Experts of a small language model.
Size: 14 layers, width 448, vocabulary 34374, 124M parameters.
Below are experts of layer 2 (counted from 0) of a mixture-of-experts language model. Rows are named router (the router's row for the expert), down (a neuron's output weights, with its number) and show model dimensions 280-335. Each number is 200 + 40 x the weight over its row's rms, rounded and kept within 0 to 999.
Before each expert's rows: "comes before" lists some tokens at least twice as common just after its tokens as in all text. This comes from a sample of Wikipedia text that the model never trained on. Tokens count by the router's weight.

# expert 14
comes before: " of", " and", " in", "==\n", ".\n\n", " for"
router,221,167,143,191,256,218,145,141,249,292,209,245,204,184,196,301,158,163,127,198,262,197,106,191,228,134,165,165,232,162,280,210,158,146,242,194,232,281,146,213,126,296,219,208,88,181,161,152,235,161,226,186,169,185,242,186
down0,233,119,156,172,152,162,249,168,200,162,251,215,201,236,254,233,160,183,151,231,116,168,222,225,200,171,158,162,214,213,168,203,180,302,240,288,243,187,194,190,288,177,141,186,205,135,183,167,256,162,184,215,246,219,187,181
down1,189,192,169,158,165,171,203,230,170,229,245,193,220,184,224,239,259,229,191,229,196,186,170,137,190,170,196,205,220,182,107,181,178,221,175,232,179,192,225,275,184,166,204,262,262,179,195,191,253,195,293,207,237,189,133,196
down2,170,246,258,177,212,191,156,187,238,166,149,161,223,208,204,227,200,145,198,169,128,211,183,214,233,266,188,148,206,181,214,176,257,221,230,235,168,200,248,77,188,135,200,281,202,186,154,215,214,248,209,223,177,200,233,202
down3,150,238,116,214,170,158,142,199,208,188,239,235,168,169,225,145,222,178,167,164,211,166,180,239,112,194,184,192,239,232,189,145,102,203,177,148,261,191,193,197,250,120,218,203,183,245,207,199,221,170,201,156,187,138,289,313
down4,172,204,170,203,214,191,254,222,143,187,157,269,200,186,268,233,314,195,195,199,194,206,189,317,98,240,235,188,288,199,222,161,173,222,237,150,233,250,149,167,179,124,251,237,217,153,214,215,242,144,198,174,231,198,182,252
down5,165,157,145,201,119,232,232,163,183,202,209,220,252,338,185,120,243,142,210,160,176,198,288,217,195,167,156,238,185,219,225,223,106,206,165,202,169,282,245,232,205,243,263,188,184,155,192,223,221,239,109,166,174,205,261,153
down6,192,209,198,215,157,202,119,161,228,215,200,171,182,269,199,145,238,249,183,210,230,217,168,202,176,180,206,245,204,167,139,184,164,279,190,254,219,177,161,221,185,247,215,177,208,215,278,151,215,169,177,261,284,242,137,258
down7,229,132,176,225,174,269,175,246,183,204,172,264,186,197,229,172,143,151,205,237,288,146,231,203,225,206,173,232,110,211,190,207,231,195,277,262,206,155,227,185,210,200,161,254,184,208,174,182,112,212,216,170,160,204,241,161

# expert 27
comes before: " the", " to", " a", " in", " by", " on"
router,161,197,229,110,125,237,228,160,224,174,140,177,217,198,184,119,198,134,295,138,189,145,232,166,188,235,267,191,188,313,177,238,198,165,204,206,164,194,114,196,122,242,236,298,271,211,199,107,197,136,320,164,182,225,206,223
down0,216,96,235,202,224,86,175,204,215,225,160,212,195,211,130,197,295,215,203,203,187,159,297,277,202,177,222,160,218,197,130,111,234,206,202,173,247,171,156,193,257,222,217,264,177,163,261,202,171,228,146,225,278,151,249,259
down1,242,162,194,190,226,102,216,296,187,165,166,187,178,217,132,163,168,179,187,222,243,244,222,207,173,124,221,224,184,227,203,176,277,191,187,195,251,138,217,172,185,188,266,223,180,137,301,214,203,131,270,227,165,224,257,219
down2,220,207,143,204,249,181,175,193,203,224,263,230,145,134,168,215,229,250,205,183,177,262,227,176,216,163,204,269,133,176,227,187,182,176,203,216,227,229,126,168,250,103,214,148,165,182,153,223,270,198,203,205,192,149,237,203
down3,260,125,221,212,137,233,216,291,229,122,212,135,238,194,198,260,212,163,115,197,176,178,203,160,108,183,239,162,215,171,194,222,234,241,174,253,188,181,257,217,232,181,222,234,178,198,159,251,152,155,148,176,241,238,240,134
down4,229,229,253,222,245,159,242,181,209,236,202,214,125,207,149,134,203,135,172,211,184,228,142,202,227,184,188,242,219,213,163,168,211,248,240,190,224,219,187,273,210,296,179,209,270,129,186,185,229,129,279,157,276,180,169,284
down5,202,149,157,167,208,227,250,201,190,184,215,171,187,274,216,210,264,203,219,162,151,203,217,209,241,213,238,200,124,234,173,159,162,195,164,237,237,183,180,168,141,190,207,257,211,183,244,149,212,147,158,208,168,213,162,164
down6,154,223,185,231,237,214,173,246,188,232,209,270,177,218,172,201,208,171,231,228,222,215,216,252,212,222,262,182,214,197,213,217,211,223,191,222,209,214,231,177,194,194,187,202,203,246,208,247,213,252,211,186,145,167,180,181
down7,248,218,246,180,98,145,149,171,192,179,256,237,201,138,222,259,128,256,231,171,121,202,195,269,234,174,181,254,238,90,235,153,230,168,183,157,165,281,288,193,241,195,189,149,231,186,183,180,175,263,209,245,222,186,246,196

# expert 12
comes before: " ", " the", " —;", " a", "|", " been"
router,170,195,212,174,244,185,199,203,187,199,167,154,219,279,233,198,204,90,170,111,151,111,196,149,202,271,171,191,194,214,228,187,217,182,125,215,316,305,216,241,170,193,259,170,237,224,163,196,257,175,217,154,164,216,193,201
down0,196,208,204,203,182,266,206,190,210,145,229,201,208,218,272,215,230,165,189,161,163,214,259,208,246,178,276,173,249,143,143,151,194,202,163,210,157,256,208,202,142,221,136,169,212,195,181,238,252,112,123,185,174,199,180,228
down1,246,286,270,252,226,263,135,283,150,236,203,179,234,194,130,254,254,192,259,224,211,215,190,209,197,164,158,178,188,212,159,238,168,147,210,191,240,183,171,132,245,136,239,131,127,247,159,211,118,207,121,206,264,166,200,223
down2,183,221,190,220,193,198,202,185,196,258,214,130,162,181,213,209,208,253,171,234,125,208,90,141,209,266,168,145,173,227,204,154,246,289,220,156,135,134,203,210,227,227,174,216,167,192,198,186,206,237,171,227,248,230,259,185
down3,179,205,229,209,210,229,187,146,177,194,160,215,165,230,135,255,241,216,150,115,213,258,122,175,197,243,261,187,181,141,191,195,258,238,232,128,195,162,136,257,220,209,172,195,212,170,216,246,145,136,238,181,167,175,220,264
down4,257,225,234,139,131,167,97,218,149,142,277,224,188,219,219,124,240,224,298,186,247,177,257,190,233,213,180,229,210,188,276,241,179,191,216,238,232,210,180,188,155,168,207,134,208,247,232,166,232,231,159,196,199,207,165,168
down5,177,179,220,199,213,167,191,238,236,209,166,242,190,148,184,234,159,199,211,206,241,144,248,230,203,174,194,205,255,161,191,179,127,259,181,153,244,197,143,189,213,245,136,251,195,205,231,206,186,160,250,192,183,179,204,173
down6,233,191,231,216,210,129,194,212,147,204,274,149,221,218,233,227,258,198,175,196,196,267,219,228,156,230,183,193,287,211,216,245,75,193,160,176,97,181,248,204,265,241,174,171,146,177,248,188,237,136,258,179,238,145,243,139
down7,240,105,208,221,205,188,142,250,204,153,142,225,234,195,201,133,197,217,173,197,189,226,227,178,164,194,198,144,141,248,247,139,267,183,119,188,185,299,174,233,162,280,183,299,244,164,181,187,220,240,233,229,228,206,247,198

# expert 3
comes before: " ", "|", "-", " —", " \"", " —;"
router,183,165,177,231,231,221,255,214,222,218,168,236,229,150,226,197,207,178,195,170,209,273,196,144,165,204,218,191,249,178,155,166,136,151,141,224,220,276,116,138,249,142,158,233,249,194,189,247,170,192,211,188,222,214,201,184
down0,169,201,167,262,176,233,210,145,273,205,173,220,171,170,232,203,238,189,159,224,162,208,232,179,200,162,190,246,180,233,230,194,229,143,187,158,289,227,252,216,135,255,246,203,156,268,235,274,143,169,188,212,229,201,233,156
down1,222,183,277,238,251,233,148,151,206,200,193,178,156,222,212,221,202,238,196,190,145,191,190,196,141,290,212,208,164,218,129,160,207,154,241,149,173,203,195,168,222,192,251,161,248,260,250,144,157,224,190,202,225,186,175,253
down2,186,178,217,205,276,171,237,171,218,223,228,126,128,70,130,176,252,182,257,195,228,207,184,202,238,167,240,160,210,189,239,194,256,231,235,229,148,229,205,210,209,206,205,231,190,221,235,245,224,201,192,184,185,213,212,187
down3,135,261,184,141,123,239,250,202,187,191,173,207,198,169,184,218,156,229,232,256,99,143,227,217,255,149,202,150,303,266,167,166,223,202,218,256,183,186,96,147,234,229,228,181,238,166,231,160,204,179,242,205,179,190,202,252
down4,104,147,276,176,224,205,144,258,242,268,128,243,189,197,219,207,196,234,173,216,199,150,254,228,218,216,194,168,251,237,173,175,204,192,228,200,246,201,210,152,282,169,197,206,247,128,268,201,215,299,227,258,206,201,195,149
down5,254,167,166,218,198,180,251,197,184,196,172,213,161,125,250,197,250,219,220,168,187,229,280,227,253,144,245,174,217,223,102,227,176,211,188,209,199,218,183,189,151,206,148,129,260,245,192,230,172,169,282,196,272,258,159,143
down6,214,243,228,225,152,189,215,199,174,183,212,304,222,176,223,238,157,200,136,187,224,160,264,259,169,187,202,194,155,207,177,220,181,198,230,204,283,208,292,161,252,192,139,168,209,183,236,222,132,138,141,158,178,194,157,195
down7,232,237,180,190,261,222,224,268,220,213,205,180,218,261,173,219,191,191,194,118,214,184,228,265,209,141,244,214,193,158,139,178,217,230,185,212,147,208,159,186,215,161,207,232,211,203,196,193,210,195,209,197,185,204,228,198

# expert 28
comes before: " the", " The", " He", " In", " It", "=="
router,225,260,220,256,177,209,208,141,251,177,195,205,163,171,192,198,219,260,177,189,186,235,251,222,263,172,228,162,297,145,214,170,192,205,198,204,220,222,209,198,260,175,162,199,171,246,262,263,144,200,180,243,245,151,198,175
down0,190,158,230,166,218,135,200,142,159,222,202,189,219,147,247,199,201,236,197,249,232,179,146,179,198,201,206,187,307,153,138,199,200,204,194,212,177,191,162,188,178,218,149,236,237,228,194,224,281,108,209,201,270,182,137,183
down1,185,143,149,157,222,234,260,216,280,190,140,190,167,104,211,264,230,197,252,164,187,139,163,201,161,260,222,169,153,181,195,249,271,293,241,167,186,185,106,147,149,253,190,160,139,207,228,141,205,149,194,242,293,196,198,209
down2,219,235,175,232,176,197,200,236,240,167,148,228,201,102,196,173,227,206,257,211,190,186,250,186,88,229,230,233,234,214,186,200,120,236,172,311,236,158,249,197,167,230,189,170,168,291,244,219,218,201,234,147,165,178,197,141
down3,278,127,258,177,205,211,206,257,196,186,189,180,165,179,237,308,202,141,260,204,204,204,189,189,277,172,232,215,89,160,147,199,216,248,179,272,225,184,223,191,143,207,158,172,200,155,213,184,202,215,230,171,244,246,100,179
down4,205,145,253,164,189,220,228,188,141,225,221,254,184,219,192,206,231,218,135,142,217,219,198,204,164,201,142,266,160,148,233,144,168,149,218,167,185,192,141,145,183,291,156,247,209,195,203,226,251,158,189,128,150,219,201,171
down5,188,184,262,165,231,237,198,250,226,226,234,243,168,287,259,211,161,168,221,262,181,228,233,202,226,220,173,159,141,205,206,196,204,234,124,235,260,200,164,184,228,213,216,174,165,178,183,181,184,219,164,199,166,141,201,171
down6,181,187,159,230,230,105,168,140,223,164,199,178,217,233,275,225,219,224,220,214,168,179,169,155,164,271,283,228,208,207,240,166,199,154,193,223,127,192,209,223,291,199,247,177,182,194,272,142,130,184,209,174,195,180,229,246
down7,175,175,253,297,194,182,181,291,219,215,265,164,209,198,253,184,219,209,205,158,277,170,198,171,125,237,167,170,288,206,231,253,237,209,256,207,226,146,214,172,157,243,156,191,169,218,178,169,300,205,262,225,184,114,231,181

# expert 10
comes before: "-", "|", "==", "The", " The", "==="
router,152,278,146,213,216,239,175,233,187,202,160,204,155,231,220,153,239,261,135,220,164,171,208,197,242,199,99,164,315,186,211,187,252,205,215,239,131,208,182,225,259,171,242,228,183,181,241,138,194,202,260,198,210,218,128,239
down0,248,155,227,214,176,232,222,232,129,204,194,231,270,220,226,238,189,266,233,178,158,197,247,216,240,129,168,218,180,206,224,168,150,166,205,219,241,198,214,242,139,190,88,224,166,166,132,176,192,151,211,219,264,140,248,188
down1,129,192,168,178,157,180,148,255,275,218,186,147,200,193,172,252,179,224,151,239,182,142,155,198,208,217,213,202,219,265,191,249,176,203,213,186,164,175,273,224,229,164,205,234,201,217,190,206,217,152,268,176,217,212,264,254
down2,198,137,255,170,155,195,195,221,193,210,165,180,177,232,205,243,125,190,198,131,155,208,241,188,161,253,221,211,262,122,219,192,254,152,167,226,201,160,214,240,254,149,229,198,253,240,208,225,227,226,133,209,177,149,141,271
down3,200,220,156,175,274,201,165,161,290,188,236,190,237,237,178,197,267,242,192,219,225,207,190,190,188,196,203,169,231,243,144,157,129,176,194,216,255,191,212,246,211,256,177,188,208,193,168,126,220,255,226,251,248,149,136,180
down4,141,104,237,216,144,234,218,248,197,192,199,196,211,293,218,170,216,225,268,234,229,183,233,161,250,175,173,211,193,164,172,244,184,170,277,236,174,221,174,216,208,164,185,209,209,195,212,264,170,154,142,183,140,168,178,169
down5,253,201,248,154,193,207,154,154,166,224,141,136,137,133,161,243,202,175,246,228,211,252,170,116,149,182,150,206,169,201,202,267,214,225,136,213,190,213,170,238,227,272,245,231,238,147,186,175,180,186,200,217,194,261,189,153
down6,179,136,223,181,242,163,214,180,220,188,172,137,165,200,119,192,188,177,157,182,239,182,211,176,176,211,244,178,168,227,217,248,189,190,280,173,159,182,205,186,216,162,127,202,224,216,229,147,142,149,296,264,233,274,199,226
down7,200,164,208,230,248,238,197,136,237,228,155,210,248,221,174,210,307,167,254,220,181,170,150,178,229,151,196,187,261,213,152,228,172,161,262,205,228,178,244,168,244,196,244,224,233,216,157,270,140,164,180,235,243,221,151,207

# expert 11
comes before: " |", "–", ".", " |\n", " be", "%"
router,230,203,194,118,170,102,205,189,216,164,231,195,221,212,161,159,117,197,206,267,270,194,279,228,142,222,217,230,120,218,177,200,204,194,147,132,204,146,163,218,258,223,192,197,210,148,211,177,139,172,164,205,292,208,221,226
down0,219,285,238,167,223,227,190,178,297,271,160,267,244,169,221,260,150,164,237,178,210,231,200,182,186,133,187,196,138,179,172,210,151,184,228,136,226,205,206,207,171,188,177,169,316,212,217,243,201,226,164,163,176,149,169,192
down1,225,185,238,253,162,230,251,182,204,212,281,218,216,222,168,112,214,238,220,197,188,226,186,131,238,259,231,256,152,253,167,194,252,204,181,187,228,225,216,272,171,224,194,178,170,204,188,198,176,247,213,198,221,259,197,247
down2,237,144,234,295,246,193,202,258,184,206,178,249,136,215,167,251,239,155,212,205,218,178,157,181,151,156,179,211,184,191,190,190,196,204,223,260,211,146,201,220,173,309,107,201,206,236,232,189,261,231,202,234,166,207,175,208
down3,165,201,196,186,272,181,154,262,150,149,164,246,118,255,143,179,221,152,190,194,213,160,279,169,186,174,194,247,236,127,191,215,219,192,150,161,229,192,151,219,262,202,185,231,222,210,168,175,135,155,132,237,195,252,256,300
down4,152,175,166,216,219,219,194,162,186,240,190,222,210,184,190,203,182,199,241,164,207,215,222,96,176,226,215,230,203,221,215,251,232,102,254,207,206,176,194,175,284,240,209,188,244,243,201,220,159,198,176,251,234,207,155,218
down5,139,129,197,226,224,231,260,150,232,132,195,248,282,158,127,164,153,235,247,181,151,237,256,195,154,241,244,169,187,138,206,212,135,261,256,179,176,259,159,144,165,203,193,195,223,197,155,227,183,250,194,182,156,150,145,172
down6,232,175,162,231,227,259,225,190,232,194,227,192,217,117,161,219,228,158,239,171,144,160,196,178,239,226,199,196,150,145,227,195,225,118,212,228,250,136,196,205,221,315,200,210,208,265,197,148,132,210,195,246,88,178,135,265
down7,168,218,199,230,257,158,191,232,162,143,210,160,208,123,181,99,237,227,230,204,171,178,113,177,257,262,261,143,217,202,254,170,157,288,212,228,195,160,150,243,251,246,201,173,192,244,130,173,150,259,102,155,153,207,218,195

# expert 30
comes before: "20", "19", "1", "18", "2", "3"
router,181,197,189,137,116,156,189,255,232,223,232,213,201,203,140,155,240,189,211,253,171,136,144,265,234,305,190,168,99,218,261,171,255,175,212,258,193,153,255,198,181,205,165,120,157,187,169,218,165,228,174,161,271,232,194,226
down0,185,215,181,258,188,179,174,218,216,190,272,191,184,194,232,196,210,227,233,205,185,164,254,242,110,250,254,206,222,163,90,204,94,229,237,180,217,226,222,181,208,190,230,167,203,162,266,177,245,226,177,217,164,243,221,232
down1,168,307,211,185,218,168,233,146,237,235,182,250,252,189,183,274,170,212,228,201,175,283,256,141,201,180,143,140,235,217,166,207,175,250,233,245,223,164,157,145,168,218,159,211,139,147,243,265,219,231,176,162,223,206,246,239
down2,236,166,176,264,196,162,234,152,154,239,250,176,189,177,188,262,203,152,205,141,260,158,221,207,163,189,240,195,223,200,206,136,244,174,217,133,206,235,179,235,205,213,141,193,183,269,176,200,205,231,122,198,159,220,211,164
down3,213,255,169,190,102,217,176,240,184,109,205,154,211,193,167,238,162,208,204,202,193,186,248,158,209,187,238,221,262,149,150,213,206,187,209,187,186,210,210,157,245,189,159,200,291,157,157,204,227,223,195,250,196,183,223,202
down4,196,197,168,194,151,248,203,183,200,220,235,251,240,253,161,190,197,257,201,105,186,238,173,205,249,232,207,258,194,236,242,167,264,234,272,195,129,274,206,222,175,194,169,181,181,216,166,231,221,199,238,243,288,247,236,138
down5,208,162,231,227,290,228,161,204,165,216,275,242,181,189,207,184,173,156,174,265,172,198,263,239,165,243,142,132,208,206,232,182,213,167,208,157,214,140,182,272,139,226,203,227,205,183,228,255,217,185,235,101,153,197,180,173
down6,260,229,141,196,179,278,218,301,194,143,227,159,216,265,185,191,179,208,283,150,265,204,227,205,208,262,215,199,272,220,171,253,115,203,182,185,172,199,249,184,183,166,218,188,181,194,147,209,188,160,170,117,221,226,229,206
down7,261,211,188,213,165,171,226,187,159,243,221,165,163,142,216,196,165,208,200,151,226,227,218,246,256,235,267,214,251,185,255,175,161,172,213,192,233,250,173,257,174,255,185,140,191,183,189,152,267,201,198,158,164,221,236,176

# expert 7
comes before: " the", "19", "20", "0", "1", "18"
router,168,216,256,169,177,163,178,233,199,132,175,218,198,138,283,213,244,159,181,226,225,196,182,242,186,204,149,204,93,262,178,167,247,209,226,159,218,224,201,218,227,215,227,236,139,200,164,167,267,209,132,231,235,133,215,266
down0,262,186,207,209,252,158,236,216,169,204,153,263,185,191,166,135,198,172,224,137,246,182,103,177,136,196,154,193,217,141,197,307,243,199,160,156,230,139,156,227,187,227,173,205,223,192,237,185,160,160,197,108,229,216,222,233
down1,175,166,174,218,218,204,206,267,252,184,169,198,226,251,156,152,239,198,169,220,231,216,217,249,246,236,207,192,197,156,114,179,138,159,182,181,197,196,204,232,197,170,275,209,152,210,194,152,94,229,198,205,116,145,234,178
down2,173,157,201,188,158,200,149,244,204,204,187,116,241,175,204,181,172,192,241,213,202,186,210,129,213,161,137,192,216,252,225,207,250,197,232,202,221,256,222,192,265,248,218,170,231,211,220,249,205,193,163,198,172,276,195,192
down3,161,218,160,233,253,114,199,180,213,171,158,185,197,196,236,205,263,215,175,206,172,243,253,155,203,175,169,54,250,220,163,255,242,208,145,208,187,188,181,199,218,87,212,203,201,182,159,231,227,132,219,211,266,136,208,211
down4,184,237,217,227,240,176,182,145,222,192,270,118,227,264,219,242,292,273,213,137,159,249,181,197,187,202,199,161,107,187,230,229,239,157,192,183,200,137,176,237,225,213,236,158,295,199,165,155,174,220,177,200,197,280,198,191
down5,243,142,229,229,178,192,239,173,149,195,161,186,227,200,162,244,167,218,255,240,261,145,148,249,212,271,172,243,224,221,206,147,226,200,250,234,138,256,230,173,187,224,215,143,230,234,168,247,176,160,205,188,242,162,253,247
down6,213,194,194,276,187,242,232,209,224,235,244,223,137,187,237,171,220,140,101,207,211,189,137,217,154,224,221,149,181,181,133,265,220,205,229,189,130,206,235,167,209,200,151,230,199,239,134,211,170,111,146,121,223,219,158,198
down7,188,189,166,193,215,139,214,175,250,176,226,267,194,232,238,242,178,216,152,177,266,287,206,183,235,145,225,172,157,211,190,244,218,143,237,240,135,265,280,183,161,185,185,134,250,183,273,161,166,270,242,255,194,194,174,176

# expert 16
comes before: " the", " a", " to", " by", " in", " his"
router,204,190,200,137,172,200,213,121,225,229,190,222,170,191,175,156,220,136,176,203,142,167,258,177,182,182,197,214,238,236,162,186,208,127,178,205,154,198,121,198,180,199,175,232,189,216,210,205,180,120,164,203,203,271,178,211
down0,186,181,167,182,149,256,168,178,266,153,182,167,245,151,197,155,199,167,262,172,267,178,227,172,231,135,197,265,264,187,207,194,198,220,114,186,244,152,291,131,167,182,214,192,143,190,256,202,213,146,177,197,234,218,266,175
down1,231,156,181,242,187,204,145,229,222,220,283,156,140,201,251,263,190,184,244,255,128,214,223,176,197,242,220,199,145,257,275,205,184,219,260,184,175,171,137,181,214,238,234,254,140,225,207,180,212,228,168,161,179,116,166,184
down2,155,258,199,212,142,231,140,189,207,194,192,109,168,185,229,254,191,227,177,257,159,291,222,146,233,180,231,127,264,190,205,195,187,162,212,192,194,209,182,206,203,257,194,199,193,174,109,246,190,148,141,240,146,209,215,142
down3,200,219,147,182,204,190,104,231,150,219,180,226,148,245,203,184,251,225,202,186,188,260,261,164,190,182,181,280,200,191,222,213,195,237,129,209,234,258,175,245,262,127,220,218,168,186,173,113,199,118,238,194,171,162,206,223
down4,144,134,221,174,214,208,161,163,188,197,192,190,238,186,211,153,231,199,195,219,145,167,244,156,227,163,175,192,168,120,232,273,171,232,262,187,133,220,177,189,201,200,213,203,153,216,182,153,196,235,161,257,189,228,180,186
down5,198,225,196,173,193,242,174,234,209,201,146,175,175,244,182,160,235,146,215,203,155,185,242,182,177,163,216,187,216,203,261,239,145,182,239,189,202,140,267,150,236,203,217,298,260,253,189,128,208,205,235,216,193,217,205,204
down6,195,188,181,239,200,183,151,203,196,213,198,223,210,196,178,207,182,284,152,157,197,208,217,155,156,245,172,225,179,145,219,156,285,180,179,224,167,181,192,78,182,163,214,243,241,220,209,194,210,140,248,173,202,224,266,232
down7,188,146,174,215,184,233,184,196,178,219,215,137,234,233,257,187,178,192,227,198,198,219,189,187,217,254,224,238,174,208,244,193,193,166,175,176,201,168,194,254,195,200,210,237,166,233,223,235,207,155,183,128,188,268,131,148

# expert 23
comes before: " |", "–", ",", ".", ")", " |\n"
router,250,129,233,228,208,177,166,199,158,246,250,196,198,194,223,204,209,173,176,201,184,153,208,218,248,201,223,174,126,209,268,222,212,200,195,191,209,166,155,141,228,223,239,142,163,261,168,221,215,224,257,119,282,257,147,245
down0,192,171,184,258,226,196,138,242,276,158,257,193,197,182,199,246,178,138,228,164,254,238,182,173,245,167,170,179,174,172,208,214,217,223,154,157,221,165,198,167,267,262,256,131,162,118,227,167,182,206,198,217,196,205,158,233
down1,161,141,174,200,160,60,227,216,192,228,208,261,233,244,222,268,253,259,180,178,230,156,281,205,215,198,217,202,247,258,203,214,207,225,269,197,234,191,238,189,209,260,210,169,181,197,224,198,259,248,159,217,170,175,213,197
down2,137,172,202,230,158,214,229,233,180,196,215,192,189,197,224,185,185,149,200,195,210,198,195,240,188,151,206,144,252,143,144,296,155,196,221,177,181,154,96,214,232,181,203,225,249,181,243,154,153,189,149,168,173,260,254,189
down3,301,253,188,281,206,153,242,151,135,200,155,176,212,228,228,166,203,175,173,201,263,226,290,215,226,177,225,211,172,254,163,151,246,272,167,205,164,267,171,281,129,241,241,198,172,178,249,239,165,194,183,132,216,233,127,188
down4,238,159,153,222,235,213,233,178,138,239,215,220,276,194,214,212,223,159,242,215,184,246,258,192,168,253,229,206,176,268,139,150,238,144,210,246,238,269,189,156,220,212,203,204,248,154,174,223,148,222,195,156,200,194,138,202
down5,223,213,236,213,140,202,208,190,143,224,168,242,229,221,159,180,166,214,117,187,209,249,205,171,189,201,242,246,177,223,286,227,223,146,155,215,213,177,218,163,220,203,236,182,261,196,143,185,208,179,178,192,183,219,217,246
down6,187,219,148,178,305,233,256,119,198,177,182,213,93,147,241,163,213,244,242,212,157,147,166,227,193,217,148,257,172,212,171,220,272,205,192,156,212,182,188,215,135,189,181,259,184,205,186,190,123,169,182,245,244,215,204,255
down7,226,134,282,187,214,226,250,239,251,120,216,154,178,152,196,156,224,184,180,144,227,164,238,255,185,184,256,256,243,186,164,208,209,215,205,262,104,225,216,144,238,166,190,196,103,223,182,169,184,194,99,185,149,154,206,208

# expert 25
comes before: " |", ".", "0", " |\n", "–", "1"
router,212,196,221,207,93,182,187,203,156,140,250,195,192,179,207,171,210,222,195,204,238,153,226,223,191,201,219,160,166,229,218,226,173,178,250,313,199,137,198,252,211,204,161,155,282,215,232,247,160,242,194,147,176,198,196,190
down0,154,140,171,96,190,212,198,243,137,187,228,244,226,214,266,147,172,188,195,255,177,228,134,262,170,248,244,238,156,266,198,194,209,189,178,229,239,206,196,210,219,268,170,172,226,117,122,210,143,259,266,142,177,210,163,242
down1,191,171,119,198,195,266,162,113,153,268,137,243,282,230,210,284,177,267,149,135,238,171,143,305,214,248,157,229,202,204,183,154,223,212,161,246,177,276,210,187,220,238,203,297,213,185,231,167,137,152,261,167,213,213,166,216
down2,226,228,209,202,242,157,231,203,253,180,261,249,101,136,203,259,252,144,156,235,157,222,263,195,205,185,211,251,202,212,150,163,222,225,245,252,181,185,200,178,219,137,208,135,194,242,238,110,319,181,245,136,201,99,127,205
down3,207,181,103,175,151,180,223,119,193,216,152,128,197,207,216,195,178,192,276,176,215,193,207,188,158,228,253,158,204,179,244,181,186,194,283,270,228,243,168,188,257,224,249,185,181,263,192,260,209,182,157,274,176,190,246,228
down4,169,149,147,116,145,134,191,191,190,185,86,224,126,200,162,181,217,224,230,157,188,192,222,237,172,230,130,192,181,174,211,160,184,210,194,216,215,200,95,148,207,226,214,226,185,188,203,125,186,149,185,138,227,225,190,190
down5,177,190,167,179,224,282,251,150,183,198,146,176,184,243,171,271,162,164,145,142,206,144,150,232,189,150,161,134,188,252,216,207,212,154,170,220,107,230,198,143,251,182,164,212,286,284,187,201,129,210,193,181,191,221,226,187
down6,303,139,138,150,165,210,188,173,178,201,208,124,158,223,187,203,201,157,150,202,183,185,242,226,259,202,176,162,157,169,165,233,243,135,153,168,130,159,167,158,201,202,255,211,164,134,228,198,115,155,148,150,214,236,212,243
down7,170,220,274,248,177,248,200,219,186,224,294,184,178,244,192,173,203,131,201,173,244,174,190,204,242,173,146,240,297,223,160,170,203,253,143,77,192,131,256,128,188,172,206,128,235,165,195,233,214,274,214,221,191,209,160,177

# expert 24
comes before: " ", " —", " —;", " −", " +", " ✓"
router,197,138,178,209,244,190,221,200,168,220,235,238,195,265,179,195,219,137,254,205,281,303,250,213,173,167,177,177,137,253,173,147,202,235,135,245,244,223,225,217,191,157,243,207,220,133,195,212,248,198,176,214,122,177,215,156
down0,173,174,240,189,171,109,156,182,189,171,188,139,232,232,189,175,159,190,177,165,222,192,207,180,193,205,182,190,136,210,217,223,225,176,192,221,255,221,175,215,240,246,243,164,181,224,178,205,252,151,219,251,152,237,194,193
down1,220,209,225,262,170,222,205,140,156,232,208,210,241,190,204,205,213,185,225,106,254,188,255,170,208,191,211,140,206,158,248,161,150,201,119,206,175,206,142,213,199,270,206,207,244,197,191,209,66,261,208,265,188,158,229,171
down2,215,108,192,196,192,252,219,215,171,204,213,124,138,183,201,160,180,155,165,221,208,224,184,230,291,233,168,264,166,213,176,178,151,131,183,277,196,213,219,194,201,181,187,176,231,254,190,316,176,166,217,203,184,184,165,178
down3,280,194,206,201,192,191,173,226,110,262,129,261,208,147,212,217,186,138,177,209,289,200,148,233,230,215,232,212,221,228,218,230,246,230,214,176,191,261,204,181,197,209,260,196,169,261,184,268,243,197,166,208,198,232,138,181
down4,151,244,175,205,195,144,223,154,194,102,189,257,207,239,229,135,185,193,207,224,200,209,87,269,112,215,147,252,181,165,181,208,172,225,237,212,167,157,211,194,157,188,256,240,218,172,201,246,202,206,126,200,218,272,146,159
down5,253,259,251,201,177,166,124,184,189,202,208,273,274,203,218,144,217,126,262,172,159,236,122,185,210,244,205,170,250,212,197,195,226,166,187,241,223,170,223,185,196,148,196,207,242,118,134,211,236,174,230,150,194,128,175,212
down6,142,157,193,167,248,262,157,190,217,219,198,258,217,223,191,231,263,167,257,265,263,237,176,212,145,180,241,212,216,136,188,183,203,152,130,266,188,228,259,195,256,211,234,139,186,141,207,188,135,258,226,204,195,236,217,271
down7,236,208,208,214,257,242,210,217,202,234,164,145,222,172,226,236,216,168,274,202,172,178,131,232,224,193,226,191,236,247,207,174,192,213,205,175,240,241,248,178,226,146,153,197,182,243,207,214,197,155,207,230,205,201,238,198